Experts of a small language model: 16 experts in each of 13 layers, a shared expert of 64 neurons.
Below are experts of layer 9 (counted from 0) of a mixture-of-experts language model. Rows are named router (the router's row for the expert) and show model dimensions 0-127. Each number is 500 + 40 x the weight over its row's rms, rounded and kept within 0 to 999. Numbers have three digits each.
After each expert's rows: "gets" lists some tokens that make up at least twice as much of what it gets as of all text. This comes from a sample of Wikipedia text that the model never trained on. Tokens count by the router's weight.

# expert 13
router:436543509494519464570503567474519538501499479545545512513551355519536491535522531513440564485547510455479476477428534509475500536521493507431538485563504467473476509499501433497424516489543481484509453559428516494513480487584488475542507472452562450470463576485455571510524504480561474582482447503533497401443462495474491438504568459514563498466513490484558520512550486494499540489530
gets: " of", " a", " the", " by", " with", " an"

# expert 12
router:462535537542481467473489527586459451481533547483489477619450515472475524544576533485585442520486462505458461464524474465469479497525523442536525492442517521431545498461486466490533551513545498451515517582518550537452486522548460513506498452538446473478459608485544491474514463557537463563527499501478503386471468524492452501478520534524482416483446591517481452499474485527553504496502
gets: "\n", " |", "-", "|", " 3", " 5"

# expert 3
router:466514515471479481495510487523395463501521479480459517463545556478430519478451521452491520602425455538498445476466480451584518449604530513506480499532524486464487545492448536519527449464528408508485540472565480469472525577511569529502468521493491443504480577436462517493482417537515467428524472446462467523496498483552467472489566460468444456472529530546511458470507505491570472461469
gets: " ", " in", " at", "-", ":", "=="

# expert 2
router:534546526500447485473511569434514454520518521520557519459509474500485522499507454497555495503546469570577549454444537556585462521476505501401537450512460491536529476523474452531526516553511544489516488459586473460489573429533466555518457461545526453564519548533473519530488540469544514493423560486509542565474439486512488469439460586495596548486505523505466488493505527570517549515514
gets: " was", " and", " is", " he", " that", " to"

# expert 4
router:550572519439443470438465486577492493560499387521537427502449538531480485477560452494586499547509494531542533476514493520543450453525524506473486482511469449476534423450470404483512482476565469533536504501483478540467575473511517605507514505574487539533551513465526495446466490480489512601531497522448510544550472480555448420442510471487501505517475498486515490451476551478491492512463
gets: " to", " for", "ed", "ing", " with", " from"

# expert 5
router:457463466541482474559504540451465494519546559464515487497532477444466530539551564523452562385572508465525411513514503546432560574486503501541484518536529504476471494507560491533441525471472528475422463486500488587445536463490591496489492500454556533559528568424477542508507512507483481508550540515532478474490503527549523545538488526542480510453473486514477479490558484526468586574560
gets: " the", " a", " The", "'s", " his", "The"

# expert 9
router:503439440504526480456485541390537478505499543522453475471453530535504495468442469542532451485538497546553543553481479432443482525520537549515488510463483487554545474550552469507521483563486471461451566558520588485452521494416495478478591477532501386467476552508482532503473432532532560548483449444532565500508455520509456526546497565529473509486509504466464482511475546515550423474495
gets: " |", ",", ")", ";", "\"", "),"

# expert 8
router:482524509502447538515518481505510519512460463492544522404443539521477509461426489450491467467490523486439491476528442477515433544452521502532517546542526434534508553434474546443459457550478576534472490501500465453488582510504475481460481506472490513426546402548557430490570475512505475411501442518490557539452553553463506496487419449583467498465485517475459454492432513524475474462539
gets: "p", "m", "f", " P", " M", " F"